{
  "hidden_size": 128,
  "n_experts": 32,
  "experts_per_token": 3,
  "hidden_act": "swiglu",
  "moe_layers": [2, 3, 4, 5, 6, 7, 8],
  "router_score": "sigmoid",
  "norm": "rmsnorm",
  "tie_word_embeddings": true,
  "beta1": 0.95,
  "dataset": "wikipedia_en"
}
Below are experts of layer 2 (counted from 0) of a mixture-of-experts language model. Rows are named router (the router's row for the expert), down (a neuron's output weights, with its number) and show model dimensions 0-127. Each number is 50 + 15 x the weight over its row's rms, rounded and kept within 0 to 99.
After each expert's rows: a language model's description of what the expert responds to. This comes from a sample of Wikipedia text that the model never trained on.

# expert 28
router:44 56 53 55 61 61 32 28 41 32 41 29 40 63 60 60 49 72 38 47 48 52 49 32 40 45 35 62 71 66 64 40 47 83 67 37 95 48 58 43 45 57 61 73 73 35 33 60 37 28 56 42 48 54 73 48 50 22 54 68 44 57 59 65 61 36 41 30 56 76 46 42 43 66 26 57 33 26 78 52 42 61 47 42 44 30 46 98 46 86 58 48 67 49 66 43 54 51 50 50 63 66 73 46 59 46 54 48 23 32 17 24 57 66 30 46 50 53 58 58 32 52 18 34 52 54 47 48
down5:45 75 52 49 40 70 65 55 67 43 44 56 63 45 35 58 49 51 45 27 40 40 38 30 45 30 49 39 67 53 41 67 28 39 53 43 84 84 51 62 78 39 47 68 53 40 63 51 39 82 44 52 34 14 40 40 34 57 55 49 42 53 48 66 51 41 53 56 42 49 72 16 45 67 60 53 39 58 42 90 05 61 53 16 27 50 44 36 44 42 48 48 26 46 34 39 60 72 39 58 11 28 66 78 60 47 44 36 53 77 56 39 46 41 67 57 51 42 45 58 64 37 40 34 45 53 44 40
down6:50 33 50 32 74 36 34 33 60 31 57 27 47 29 43 35 42 36 62 42 79 50 57 49 47 40 28 82 79 43 39 44 40 32 73 70 45 47 63 44 45 73 61 37 44 33 37 76 39 27 09 38 69 54 31 50 48 36 41 35 50 41 40 23 66 57 60 21 45 76 61 40 42 75 49 35 61 36 39 34 31 36 36 60 42 46 64 40 41 43 53 46 45 47 70 77 50 61 39 39 61 52 65 83 54 81 56 67 33 39 64 37 40 50 43 64 47 49 57 48 49 57 35 46 58 85 36 71
down7:73 35 54 30 27 52 36 48 16 56 61 40 42 57 21 44 71 45 58 23 62 48 55 43 66 54 58 66 68 50 38 33 54 53 39 76 39 47 32 41 79 68 42 62 51 54 23 71 45 73 36 64 70 40 49 53 34 63 34 31 27 40 54 38 44 25 56 41 78 29 46 58 68 64 46 44 54 58 27 39 61 41 47 58 54 77 71 56 72 56 22 40 72 21 66 50 44 34 33 51 77 67 36 48 48 62 28 76 82 61 49 43 47 55 47 63 35 54 42 50 51 33 44 50 46 87 37 52
Colons after infobox field labels, and hyphens, dashes, commas or semicolons between numbers, such as Website:, 1932–38, 33:00.

# expert 12
router:49 46 56 38 76 85 37 03 47 87 44 35 36 69 60 44 54 31 61 25 56 40 37 36 48 60 72 48 34 57 62 62 73 56 71 27 57 55 49 71 26 44 50 49 75 58 18 52 54 47 63 18 77 57 59 50 67 60 59 57 66 30 58 61 29 51 59 55 58 74 43 63 32 80 55 57 47 53 40 53 48 52 45 71 58 54 57 72 52 61 28 35 44 71 57 43 42 42 65 48 74 27 69 69 63 52 57 67 35 43 51 35 51 49 24 42 46 42 68 66 84 53 61 57 55 47 63 54
down5:60 40 34 48 45 40 33 69 45 55 72 24 38 54 34 53 30 45 44 67 26 57 45 41 46 35 51 45 51 65 46 61 47 61 51 67 25 50 27 51 54 46 54 24 75 59 59 41 65 51 48 54 43 57 66 61 44 40 42 46 39 63 51 42 74 83 34 47 22 53 74 82 45 47 61 79 18 40 56 52 51 50 81 54 51 50 50 41 47 38 84 53 37 68 47 33 58 45 18 30 61 72 82 55 23 54 91 44 79 41 43 69 41 54 48 43 28 62 70 57 50 72 46 45 70 51 50 75
down6:34 81 64 24 38 58 59 36 35 63 65 52 48 68 57 56 51 34 55 53 69 54 38 66 40 59 80 65 76 42 51 43 42 47 46 24 56 45 43 23 31 45 49 52 50 70 40 59 70 38 32 55 43 53 82 18 59 26 29 38 53 48 24 60 42 42 55 03 29 56 31 38 23 27 57 49 63 49 53 63 75 36 53 62 63 54 32 53 55 57 43 69 54 45 69 46 50 56 39 22 57 59 49 36 33 79 75 63 88 71 31 66 34 52 64 48 37 62 44 56 56 63 65 52 49 52 60 43
down7:37 55 78 49 55 23 53 55 21 66 25 30 39 47 42 29 53 53 25 55 62 51 54 31 33 62 49 57 72 36 39 16 60 36 42 70 79 76 41 78 53 57 50 41 43 55 69 66 67 58 57 46 43 45 38 39 58 64 59 51 54 64 25 46 32 47 62 54 56 54 32 23 46 28 53 43 46 70 76 41 18 58 43 45 32 28 33 42 38 74 64 60 57 45 62 32 26 35 69 75 73 51 72 42 55 54 65 57 39 79 52 58 57 41 48 39 46 45 76 58 32 34 54 67 58 42 55 14
Commas, semicolons, closing parentheses and clause openers such as who, which, that, but, where that link the parts of running sentences.

# expert 1
router:63 74 88 47 56 99 36 44 60 51 54 39 52 89 70 48 54 35 78 53 55 38 53 47 39 46 49 38 43 23 61 40 50 41 47 46 55 44 72 38 39 63 51 25 34 50 40 25 45 27 74 49 31 52 52 47 48 51 67 75 45 49 54 15 59 32 37 45 47 58 65 75 32 71 25 72 55 31 71 38 46 71 63 50 24 29 44 54 39 82 56 56 72 42 52 48 45 41 28 65 54 46 35 44 45 40 26 57 37 31 49 43 51 35 46 34 38 61 56 62 67 46 32 55 64 53 64 51
down5:49 43 22 61 61 51 35 76 59 44 41 37 61 38 38 52 37 54 61 32 56 26 65 50 66 36 80 47 36 49 29 51 48 50 72 61 60 40 30 47 63 53 65 65 45 43 58 39 47 39 72 59 47 77 48 46 52 53 46 42 64 80 28 69 54 37 56 58 64 31 26 79 71 46 66 44 36 50 56 78 39 23 67 57 19 36 65 59 55 58 57 29 57 24 72 26 64 39 63 66 56 63 82 54 28 56 34 41 47 34 78 40 50 54 68 48 42 74 65 64 14 71 70 58 63 41 49 44
down6:40 41 35 38 42 82 42 21 60 79 44 63 37 47 56 23 28 60 61 24 45 73 50 55 59 47 65 48 37 17 57 51 49 72 50 67 33 38 36 57 58 43 79 51 70 33 50 95 32 37 51 44 43 61 47 68 32 51 61 39 83 53 67 58 60 44 42 44 50 65 59 52 72 47 63 24 51 65 41 64 73 57 52 82 45 64 46 26 65 43 48 37 57 23 45 56 64 37 50 67 58 74 54 45 36 56 62 67 67 73 56 43 52 57 62 66 46 58 52 45 54 70 21 66 60 53 73 75
down7:46 51 53 56 46 50 30 73 26 00 78 38 36 36 40 49 77 54 84 47 33 57 50 40 38 54 69 54 51 49 43 31 40 26 51 47 67 54 43 39 56 21 27 40 58 64 39 34 59 49 39 48 45 32 59 47 74 29 61 57 56 62 46 48 48 50 51 50 36 51 83 43 70 46 42 50 42 91 38 46 50 76 67 74 23 38 75 56 27 51 47 45 48 70 68 41 42 30 32 68 46 64 76 53 51 57 56 27 35 40 52 48 52 32 33 53 42 47 33 86 47 52 65 51 44 66 29 49
Opening parentheses and first pieces of words or names after punctuation, such as ( before years, The in Theories, Ch in Chittern.

# expert 11
router:33 72 49 51 50 66 37 39 39 67 33 51 24 63 90 51 76 48 54 50 55 40 56 42 67 61 34 43 44 40 72 55 53 48 41 42 66 49 37 61 21 47 82 42 42 46 41 52 19 34 37 33 58 53 80 73 65 52 81 76 58 47 48 56 31 37 46 28 48 76 54 36 27 40 50 63 56 29 58 55 74 79 40 35 40 52 19 60 34 52 46 28 53 71 65 52 62 66 55 42 45 26 52 33 39 43 36 49 36 52 10 47 26 57 55 22 50 71 54 57 69 57 39 40 45 48 62 55
down0:51 42 55 31 23 59 49 47 57 57 35 39 37 37 57 53 53 79 46 39 40 70 39 60 51 61 39 35 38 57 74 41 59 34 25 49 59 63 18 49 64 40 59 51 43 42 35 66 32 57 60 49 49 78 34 58 61 29 71 56 61 58 37 43 41 56 74 47 48 48 75 39 59 42 77 06 71 66 39 47 46 59 42 37 43 53 42 69 43 40 60 62 74 46 72 56 00 70 34 46 45 59 33 27 28 68 47 48 60 45 61 71 51 32 53 47 61 36 79 77 46 67 54 38 57 61 45 50
down1:19 73 13 76 62 56 36 54 49 56 23 61 56 63 65 28 39 62 65 58 42 88 61 42 34 29 23 59 28 41 61 38 33 48 69 46 71 38 53 56 61 59 56 49 48 52 64 54 72 65 39 25 52 42 32 66 50 63 62 65 57 61 48 27 45 86 68 54 22 50 53 31 42 49 63 36 53 42 52 42 44 32 36 42 55 24 32 52 28 54 44 56 40 39 48 21 50 47 44 51 38 40 41 62 62 48 68 39 49 36 84 49 23 42 51 19 53 42 45 41 33 51 31 24 65 48 47 25
down2:50 44 47 23 81 66 50 41 64 42 58 41 55 49 57 65 48 47 47 75 69 44 37 57 62 78 73 29 32 52 49 48 35 55 51 33 51 43 26 29 60 66 53 63 34 55 53 26 46 40 23 58 52 27 50 73 71 39 21 30 54 59 69 43 83 71 37 52 63 53 59 37 47 58 20 35 53 48 65 82 48 54 62 55 40 44 69 43 56 39 64 57 15 43 58 43 63 45 76 60 62 79 69 68 35 44 33 34 70 72 40 61 87 52 62 38 47 57 81 46 61 60 41 69 45 47 50 48
Single capitals or short capital pieces starting names, acronyms and LaTeX, often after table pipes: MELAA, H(ull), L(i), $\.

# expert 10
router:65 63 79 25 72 62 52 58 53 53 37 52 31 53 62 75 48 28 50 66 70 34 52 43 46 67 80 50 50 42 50 40 54 70 61 58 44 45 42 53 41 25 46 46 59 58 29 31 34 51 39 50 57 56 47 44 70 68 66 49 61 54 52 40 44 48 45 38 60 51 56 59 34 45 24 55 33 24 55 48 56 99 38 74 45 32 58 63 47 68 33 54 65 60 50 60 78 94 29 50 75 80 61 47 62 59 50 83 43 34 50 55 50 62 50 56 39 64 74 61 70 47 61 48 76 76 59 62
down0:17 64 40 24 30 41 48 49 86 67 19 37 44 50 62 61 74 42 51 23 56 38 52 28 63 38 53 72 61 47 41 47 57 43 76 56 69 54 46 59 38 46 46 48 45 54 73 54 50 69 35 67 38 56 78 71 63 43 54 75 69 75 75 48 38 58 61 48 29 45 59 54 61 20 53 64 53 47 44 46 63 46 44 36 46 47 36 76 45 57 42 64 56 32 58 50 52 30 60 88 51 48 56 34 53 10 67 50 35 43 28 42 31 48 29 39 51 62 37 47 10 68 36 48 39 38 48 74
down1:47 49 31 60 58 66 54 72 73 49 37 78 52 01 56 31 34 50 74 63 47 54 63 23 57 54 47 83 57 46 56 40 58 34 50 55 43 25 35 55 70 58 59 30 42 39 63 65 26 60 45 36 36 45 50 51 42 37 51 70 67 54 54 43 59 48 38 61 56 36 53 60 35 72 28 44 50 69 50 58 64 21 46 46 31 34 62 54 74 75 65 34 57 35 28 27 17 48 61 62 73 58 69 67 46 25 76 48 49 61 47 38 38 57 42 19 48 80 55 49 54 52 49 59 68 36 23 53
down2:33 35 55 43 63 65 38 29 15 53 50 40 37 23 57 98 40 30 54 23 68 33 61 28 50 48 67 49 54 53 59 61 52 63 63 78 47 53 43 85 54 62 35 36 33 49 61 63 45 42 54 56 47 52 47 58 60 32 57 48 18 27 26 50 50 53 89 69 50 53 58 53 66 45 51 34 53 75 16 18 37 32 33 67 48 37 42 27 44 41 52 45 67 48 36 57 43 43 55 20 44 48 44 55 71 62 48 43 64 45 21 67 62 51 51 53 58 36 50 38 48 22 54 56 25 52 38 53
Common prepositions, articles and conjunctions in running prose, mostly the, of, and, in, to, as in Feast of the.

# expert 31
router:84 54 61 41 55 83 60 36 26 72 34 67 43 61 53 25 38 58 67 47 56 43 21 47 42 62 40 61 34 54 66 48 41 69 66 56 51 36 65 57 47 22 39 58 43 55 31 62 67 38 63 32 30 83 54 55 39 58 48 49 42 09 59 66 56 10 52 37 77 39 37 61 35 62 36 48 52 44 62 54 56 62 46 53 50 32 45 88 52 48 53 27 48 61 49 44 57 81 68 48 87 40 44 57 72 44 72 37 36 49 46 27 58 52 52 48 72 60 68 60 25 51 50 50 63 50 73 51
down0:43 29 62 41 32 38 46 32 47 29 16 55 34 28 29 49 78 55 57 76 72 63 35 43 58 40 74 81 64 49 49 47 39 57 42 68 74 65 55 27 58 48 44 21 49 60 64 39 42 42 61 47 56 56 53 58 74 52 31 46 70 59 31 59 57 59 39 47 47 57 29 66 48 66 38 42 47 40 55 42 46 40 65 51 62 63 80 71 64 49 42 57 54 17 48 51 35 45 67 64 57 63 40 76 67 30 53 46 58 45 39 74 53 36 47 41 33 00 44 39 54 49 33 45 49 77 29 84
down1:65 29 46 60 32 53 45 15 58 65 33 58 42 32 46 36 34 75 61 27 23 51 23 47 34 66 77 34 56 52 37 55 34 73 61 59 46 27 31 62 71 53 54 40 55 40 58 61 46 33 62 32 56 45 49 59 51 45 21 40 45 33 33 23 33 74 63 29 41 59 53 51 75 44 19 32 47 60 54 48 57 44 42 61 51 34 32 65 58 66 79 50 54 56 51 42 42 46 30 50 54 54 60 37 55 42 28 64 70 60 23 56 60 40 20 72 61 67 26 54 27 58 45 46 07 51 65 39
down2:71 51 51 57 24 53 63 40 59 56 51 50 44 55 31 65 44 60 22 38 14 47 67 73 52 54 66 58 85 36 78 80 64 49 35 61 75 50 54 74 40 36 23 45 59 50 77 43 41 65 35 50 53 24 47 50 42 54 24 47 49 25 24 38 55 47 47 47 48 54 39 34 50 86 58 61 58 51 52 61 21 65 47 61 85 54 51 48 23 49 70 32 34 37 60 47 29 51 48 51 44 58 47 20 66 53 34 58 67 83 53 51 28 57 36 71 51 40 28 43 57 49 56 47 61 34 73 50
Finite verbs, especially was, is, had, were and verbs ending in ed, right after a subject name or pronoun in biographies.

# expert 19
router:60 56 87 68 59 63 48 40 50 45 51 48 47 51 57 56 53 47 65 70 67 12 35 30 37 52 70 30 30 27 69 38 48 61 36 30 70 53 41 36 61 41 39 49 41 57 46 32 43 43 66 42 45 43 49 68 74 35 53 73 25 49 14 39 58 52 62 46 59 58 28 68 35 53 13 50 53 50 40 61 48 80 68 43 31 30 25 45 20 54 32 52 68 80 37 57 68 60 39 52 55 65 38 48 53 53 64 57 33 50 62 22 56 51 36 34 64 72 44 46 77 48 15 54 62 45 71 37
down5:45 62 54 71 54 50 57 66 73 41 42 40 50 29 50 45 32 59 55 53 54 42 37 46 55 47 25 64 56 57 45 07 42 59 67 26 57 58 40 56 62 49 18 48 71 49 56 71 22 56 65 51 58 53 37 83 28 43 49 76 05 59 43 69 35 32 42 60 34 51 37 71 33 60 27 42 71 33 77 66 50 56 56 31 61 47 79 46 64 65 65 65 59 51 52 62 53 53 58 46 59 55 60 75 22 32 51 50 45 45 57 45 33 72 49 30 54 44 59 47 33 68 58 31 25 18 71 35
down6:48 59 63 45 64 51 47 51 50 37 46 53 63 61 47 54 36 50 66 51 45 55 59 52 55 52 37 76 31 25 61 23 80 65 66 47 62 27 32 47 41 74 53 28 67 70 52 55 66 59 61 73 53 64 63 65 60 61 34 48 68 68 78 46 36 52 54 53 62 29 70 19 51 68 35 12 65 51 68 54 99 54 45 55 43 50 36 60 25 50 50 64 54 58 52 32 56 60 38 35 46 69 21 47 57 53 80 57 79 64 73 31 54 33 51 45 63 60 52 45 47 77 60 60 15 45 60 31
down7:59 91 62 32 44 67 60 35 31 43 45 49 44 39 44 31 53 46 31 70 39 31 36 37 25 43 26 39 46 41 45 24 53 54 65 40 62 61 22 54 46 29 59 46 46 45 52 61 32 34 45 63 62 46 48 45 88 36 95 31 61 56 42 66 40 30 41 22 44 41 63 25 69 48 45 52 49 78 66 48 53 74 66 45 20 26 32 38 35 39 21 49 57 49 40 66 58 63 43 44 45 71 63 55 48 59 41 59 50 46 55 18 34 22 47 58 37 52 22 34 34 48 49 60 60 44 66 47
Lowercase opening pieces and prefixes of words after an article or hyphen, such as pro in proximity, dis in displaying, sp in spin.

# expert 16
router:78 52 67 33 66 59 59 30 57 45 24 63 36 57 67 25 52 40 71 39 64 35 76 15 31 66 63 44 40 46 52 49 59 69 58 56 58 28 53 51 68 45 46 60 63 58 50 61 63 53 61 46 49 59 51 49 42 26 35 75 55 51 31 62 41 28 67 65 72 50 70 53 49 41 55 47 34 43 60 56 49 43 54 73 69 39 46 73 32 50 51 50 57 41 60 35 48 62 55 71 77 38 63 67 86 36 93 37 35 56 64 23 62 46 27 43 74 80 83 62 47 57 42 37 57 75 65 45
down0:75 62 67 42 52 36 52 48 47 45 59 67 55 71 35 47 77 44 57 56 53 50 52 59 61 47 55 47 71 51 23 57 61 24 56 40 68 33 59 33 70 58 66 25 52 36 42 51 48 37 44 42 34 75 32 50 46 56 64 26 91 69 30 40 25 19 51 59 46 24 40 50 32 49 60 35 40 52 64 53 48 49 47 31 55 51 99 77 75 58 29 32 44 43 57 65 45 49 59 69 58 79 43 24 55 74 60 48 63 48 70 70 66 57 67 49 44 67 71 37 62 51 40 68 57 50 27 56
down1:55 42 29 78 54 39 58 34 57 45 60 26 41 62 16 67 31 55 54 37 62 74 38 52 51 49 31 81 61 34 36 45 62 55 59 62 39 33 36 43 32 60 35 41 48 52 43 44 53 42 45 42 40 77 59 30 51 68 33 26 52 47 71 47 38 56 35 63 47 50 68 83 60 43 56 60 69 47 50 53 63 61 17 18 32 64 75 42 67 65 28 48 58 35 20 76 37 50 39 37 38 56 64 24 25 72 20 49 61 62 41 42 41 32 38 83 36 59 55 63 29 69 53 54 64 48 50 61
down2:62 53 40 43 35 63 31 35 51 34 65 38 55 57 54 80 68 45 53 58 32 80 43 67 67 76 34 58 56 47 51 63 46 44 40 62 38 30 69 59 53 76 74 55 79 58 57 54 67 71 65 52 49 46 69 63 59 36 77 69 47 53 42 46 54 55 33 31 38 29 42 27 39 51 61 73 47 47 61 33 60 60 28 48 30 61 21 33 54 60 47 43 43 40 49 40 51 62 70 48 52 25 37 31 51 59 51 23 65 44 62 59 00 77 40 91 49 58 61 65 42 70 60 67 55 51 68 34
Word-final endings and whole nouns or participles just before of, in or to, such as tion in option, work, size, ated in decorated.

# expert 15
router:62 34 81 54 46 59 26 43 41 72 52 40 32 85 55 45 71 34 49 60 56 67 69 56 38 51 61 40 56 37 83 50 39 63 55 45 61 34 33 50 38 52 38 44 68 69 39 31 44 69 58 45 43 46 55 62 85 47 70 55 70 49 43 64 51 49 45 45 69 59 43 38 33 70 28 29 47 39 30 48 42 46 60 55 56 26 54 56 35 63 51 32 48 93 47 39 46 55 52 36 63 54 42 46 66 18 37 85 40 08 23 57 34 65 51 16 59 49 70 77 41 54 48 49 57 60 65 38
down5:49 53 57 45 41 62 44 48 18 51 34 63 46 36 51 44 46 57 64 74 58 31 50 40 27 75 57 53 64 42 29 44 36 26 39 34 52 48 19 51 71 64 83 24 37 35 33 51 38 69 62 65 61 24 42 45 36 62 45 56 60 38 46 56 47 68 33 50 51 33 40 51 28 56 45 38 54 58 43 38 24 41 42 51 48 55 29 48 22 50 72 83 29 41 56 34 58 51 43 71 71 37 86 53 64 22 62 45 77 46 30 52 69 41 25 54 31 77 53 39 76 54 31 67 59 79 41 37
down6:48 60 35 52 57 78 38 53 53 61 44 63 73 61 86 65 59 64 68 49 52 53 49 53 47 28 44 43 26 37 54 62 62 63 52 61 57 68 26 48 49 40 46 52 32 42 67 35 68 78 34 44 33 46 53 52 58 40 75 42 40 40 41 59 73 46 62 34 55 96 46 52 50 42 38 59 55 63 50 61 61 32 61 50 91 45 30 41 41 62 63 32 30 86 51 34 45 54 65 23 27 39 46 48 56 35 62 75 66 64 26 39 62 75 60 43 44 18 33 49 49 34 37 21 52 78 64 51
down7:72 75 51 43 44 38 54 31 38 42 63 68 47 55 65 15 73 64 56 26 46 46 51 32 44 59 78 74 48 37 59 51 46 40 49 45 88 49 28 62 38 43 50 14 48 39 51 83 63 46 56 42 46 66 53 62 52 38 62 41 40 44 34 50 48 45 55 40 46 59 71 50 43 76 57 74 55 55 59 34 36 88 41 43 26 45 60 33 69 55 62 56 55 45 66 67 45 58 65 37 66 41 53 40 39 57 76 51 45 63 49 35 39 78 82 49 51 52 10 30 66 48 35 88 66 62 40 44
Short consonant clusters inside words or surnames, often right after a capital, such as sl, th, w, z, sh, av.

# expert 22
router:58 61 37 67 72 52 31 33 41 62 54 63 57 57 56 37 61 59 35 57 73 07 47 43 36 67 68 25 45 36 63 39 52 73 47 43 59 35 53 50 44 44 46 46 66 59 41 75 43 22 49 56 50 61 66 46 70 42 62 60 55 49 43 62 77 33 58 54 51 39 55 63 34 91 39 64 24 46 66 17 53 60 66 39 70 29 50 73 33 60 25 50 46 52 75 18 56 53 76 65 60 55 52 38 58 44 72 33 37 62 57 34 56 39 69 59 68 74 83 69 41 62 58 54 66 41 74 34
down0:45 78 70 45 51 38 58 35 60 33 37 56 38 47 79 51 77 69 53 39 40 73 43 32 41 45 48 43 46 35 55 49 35 55 24 85 46 55 11 59 55 30 43 85 49 56 29 50 50 62 36 48 46 51 47 83 52 76 48 40 78 65 49 43 28 41 33 48 57 64 40 23 71 52 62 68 45 53 63 36 45 68 61 73 46 58 63 46 51 30 52 82 55 41 44 48 42 67 48 47 54 62 74 56 67 35 44 49 63 67 66 50 60 56 57 38 50 93 30 62 20 28 55 63 63 49 24 54
down1:25 42 73 46 33 43 49 57 44 68 55 22 60 83 54 76 40 60 68 46 54 44 37 83 18 39 55 67 30 44 45 47 55 44 58 44 73 40 68 53 54 67 51 57 43 83 62 38 38 62 63 67 53 21 36 48 40 42 54 36 65 69 43 44 53 16 46 62 45 46 42 29 51 72 59 68 39 73 44 72 61 60 65 51 38 33 44 27 57 30 45 56 29 49 62 51 49 79 59 15 47 57 61 44 48 60 49 37 54 48 41 39 54 49 31 08 31 56 30 55 40 63 36 23 22 62 57 40
down2:49 56 62 48 50 40 51 69 28 53 43 51 27 71 43 56 66 51 41 44 53 34 51 42 43 47 64 34 68 22 62 93 68 55 12 25 65 72 55 63 72 34 40 74 25 53 70 42 46 61 37 39 51 66 60 50 37 53 49 55 59 37 24 53 55 64 62 25 28 35 50 52 55 67 61 60 58 52 36 60 58 70 66 32 65 36 67 37 38 21 53 51 49 73 48 62 46 47 51 51 52 66 71 47 48 32 59 44 67 53 37 21 24 56 52 50 67 45 39 31 86 34 14 31 29 59 45 73
Final pieces and common nouns or verbs before of or in, such as family in subfamily, ior in inferior, ms in storms, were.

# expert 13
router:34 48 55 57 67 92 37 39 31 39 36 66 49 31 84 49 65 61 47 26 59 62 57 35 32 55 34 42 48 37 49 68 79 68 34 56 85 56 41 52 55 46 63 31 75 54 41 54 46 50 51 13 83 38 59 56 55 46 58 48 39 54 25 55 69 39 78 35 68 78 27 48 37 60 44 65 42 55 80 54 66 64 60 38 37 31 48 54 30 64 61 45 76 51 71 16 54 37 56 49 59 58 42 54 67 33 67 55 38 46 32 37 28 58 64 42 77 55 54 60 43 47 39 49 42 72 52 53
down0:81 30 33 72 59 17 30 42 39 49 36 41 42 68 51 54 43 39 61 37 62 52 47 32 60 51 32 60 20 47 71 81 48 58 62 57 24 58 67 52 44 45 65 62 77 44 54 58 23 52 62 76 47 64 57 42 59 33 24 61 56 40 61 75 45 68 50 46 38 61 30 44 41 44 23 59 31 53 46 42 25 36 33 38 39 84 71 56 83 45 74 34 58 83 59 45 46 37 54 48 52 63 28 38 70 62 76 49 48 56 33 52 34 69 59 60 70 61 60 52 37 79 55 38 59 59 46 56
down1:14 53 54 56 44 33 41 54 49 71 43 85 83 43 41 33 32 42 53 83 42 46 46 58 52 61 94 46 43 45 46 47 72 37 53 60 53 60 73 69 62 58 15 27 33 62 57 61 42 72 36 71 45 34 63 58 53 49 40 42 61 51 85 55 28 38 29 67 47 38 55 32 60 16 42 36 65 47 40 46 55 60 67 59 25 68 66 67 85 59 44 51 66 43 63 79 33 58 45 39 40 44 57 33 43 52 58 45 60 45 56 45 64 60 35 50 41 47 42 22 62 39 65 75 43 47 45 55
down2:43 62 51 70 50 49 63 20 55 56 53 61 51 64 58 58 29 70 35 39 45 24 43 56 33 49 64 43 67 99 38 61 64 48 56 38 41 46 59 54 46 43 62 55 48 78 51 47 50 66 50 49 22 71 53 61 61 48 50 43 17 52 57 50 44 47 54 41 23 33 35 33 36 48 53 37 25 58 39 26 59 67 65 53 51 56 58 53 69 64 58 83 32 40 28 36 55 27 47 64 62 44 35 70 59 63 55 29 35 77 63 57 58 68 51 84 59 59 76 52 56 52 79 26 48 07 65 43
Short vowel-heavy pieces inside or ending foreign names and rare words, such as er in Wrangler, u in Furuholm, on in Garonne.

# expert 24
router:48 60 33 30 57 78 44 31 49 62 45 73 38 96 59 67 68 51 55 63 62 52 34 21 23 48 57 79 36 39 70 44 67 61 72 39 70 56 49 49 43 39 52 61 37 45 28 31 49 23 42 45 51 58 65 42 49 44 49 57 73 35 49 66 30 23 43 36 59 65 42 74 47 65 54 59 38 46 57 40 43 60 40 57 57 48 46 84 42 58 40 55 44 74 53 48 45 48 67 52 56 65 96 63 54 42 52 63 31 39 35 18 32 53 36 35 49 33 62 72 84 65 28 36 57 52 53 60
down5:62 34 25 60 45 48 24 49 44 58 68 34 68 45 38 70 57 58 35 56 47 23 51 54 22 47 46 37 41 61 65 60 19 30 40 67 36 60 16 60 61 48 50 60 31 74 52 30 75 47 44 46 53 28 55 49 44 63 30 58 63 74 46 43 46 77 58 64 52 35 53 52 58 62 62 56 30 69 53 40 40 45 65 65 51 55 50 69 75 52 40 55 35 86 42 76 33 63 85 54 29 78 39 65 60 71 58 54 62 64 67 44 80 49 58 37 73 40 49 67 36 72 56 23 63 26 46 42
down6:54 60 32 53 53 54 57 34 59 57 61 61 50 33 94 29 22 58 34 80 44 48 15 33 42 64 43 50 52 56 48 54 19 60 25 71 31 47 44 60 63 42 22 63 39 63 34 47 63 42 57 42 60 39 43 38 58 59 80 67 65 47 30 42 69 52 71 78 70 33 74 41 56 78 54 52 47 46 33 26 41 25 56 68 26 40 33 33 51 54 50 42 47 35 38 52 56 61 49 60 47 24 59 89 51 54 51 67 55 52 49 57 60 46 47 59 23 47 62 48 37 71 34 73 40 45 37 22
down7:31 20 57 64 41 35 30 49 68 56 30 28 33 51 42 47 48 21 64 27 47 63 72 43 31 66 68 55 43 34 41 30 46 54 60 39 58 54 44 71 23 54 67 70 67 72 34 54 59 51 62 61 45 50 66 53 19 65 51 61 36 62 48 52 41 39 50 66 59 09 53 57 61 52 27 77 68 47 58 59 69 50 48 63 53 82 45 43 53 05 76 55 84 47 58 55 49 35 53 30 28 38 47 35 61 27 46 47 28 54 64 54 45 62 66 62 49 49 54 46 48 45 21 73 47 53 63 70
Decimal points, commas, hyphens, en dashes and slashes right after digits or words, such as 9.6, 2004, and American/Egyptian.

# expert 3
router:41 65 53 36 60 67 33 41 55 46 43 46 58 80 67 60 60 50 62 41 65 50 61 59 48 60 39 43 82 31 72 65 59 50 42 38 99 21 45 63 31 49 47 31 62 59 59 34 44 21 58 44 62 76 45 68 33 68 48 54 31 44 34 63 50 53 44 42 49 45 51 52 20 52 49 63 19 46 61 36 62 48 43 51 64 46 69 81 39 60 69 23 81 45 45 51 54 50 51 48 64 71 43 86 31 37 90 44 36 50 22 50 43 54 25 40 52 36 61 63 57 46 43 28 55 68 48 43
down5:33 16 62 59 36 45 63 50 57 59 39 37 26 74 69 40 29 21 57 54 46 41 49 53 35 76 67 50 41 52 42 35 38 38 63 26 36 63 39 41 58 38 24 45 64 42 85 52 39 60 48 19 28 86 41 47 45 23 47 70 22 52 88 52 51 42 39 53 42 37 46 84 45 41 41 51 47 51 59 52 47 46 36 43 59 58 27 30 43 54 74 42 47 73 37 62 50 47 50 19 44 52 48 58 27 57 58 51 29 52 25 45 52 42 08 55 65 42 68 64 52 53 46 29 35 59 58 56
down6:27 57 48 54 37 55 36 88 53 33 64 55 39 51 09 48 60 48 62 57 38 50 45 53 50 23 48 67 55 50 63 72 35 48 51 52 47 51 36 62 54 46 47 69 53 53 54 44 20 42 49 28 59 54 52 62 39 72 31 15 33 61 32 47 58 39 40 26 40 47 49 80 44 57 44 49 44 51 44 38 47 77 80 54 65 45 41 80 46 77 47 59 58 64 56 55 52 32 63 50 49 40 59 74 06 47 43 21 47 31 28 44 56 13 55 71 31 40 66 63 68 53 67 29 61 44 27 70
down7:34 52 52 47 61 41 51 43 35 53 34 77 46 14 40 54 37 65 35 65 51 46 61 36 46 38 44 72 50 72 34 81 54 52 37 37 50 56 38 40 16 57 39 53 50 53 37 65 62 67 44 71 59 39 22 67 55 47 30 60 16 46 33 52 71 41 54 26 42 68 36 57 43 43 46 40 60 52 75 79 39 48 54 57 51 38 31 54 47 48 25 66 79 46 51 36 45 43 30 37 70 78 53 53 45 65 44 53 41 68 70 46 19 34 59 42 44 40 74 32 34 20 48 45 69 43 29 06
Single digits in dates, tables and statistics, such as 22 or 5.05, plus mid-word pieces in names, such as Governor-ate, Ro-an-oke.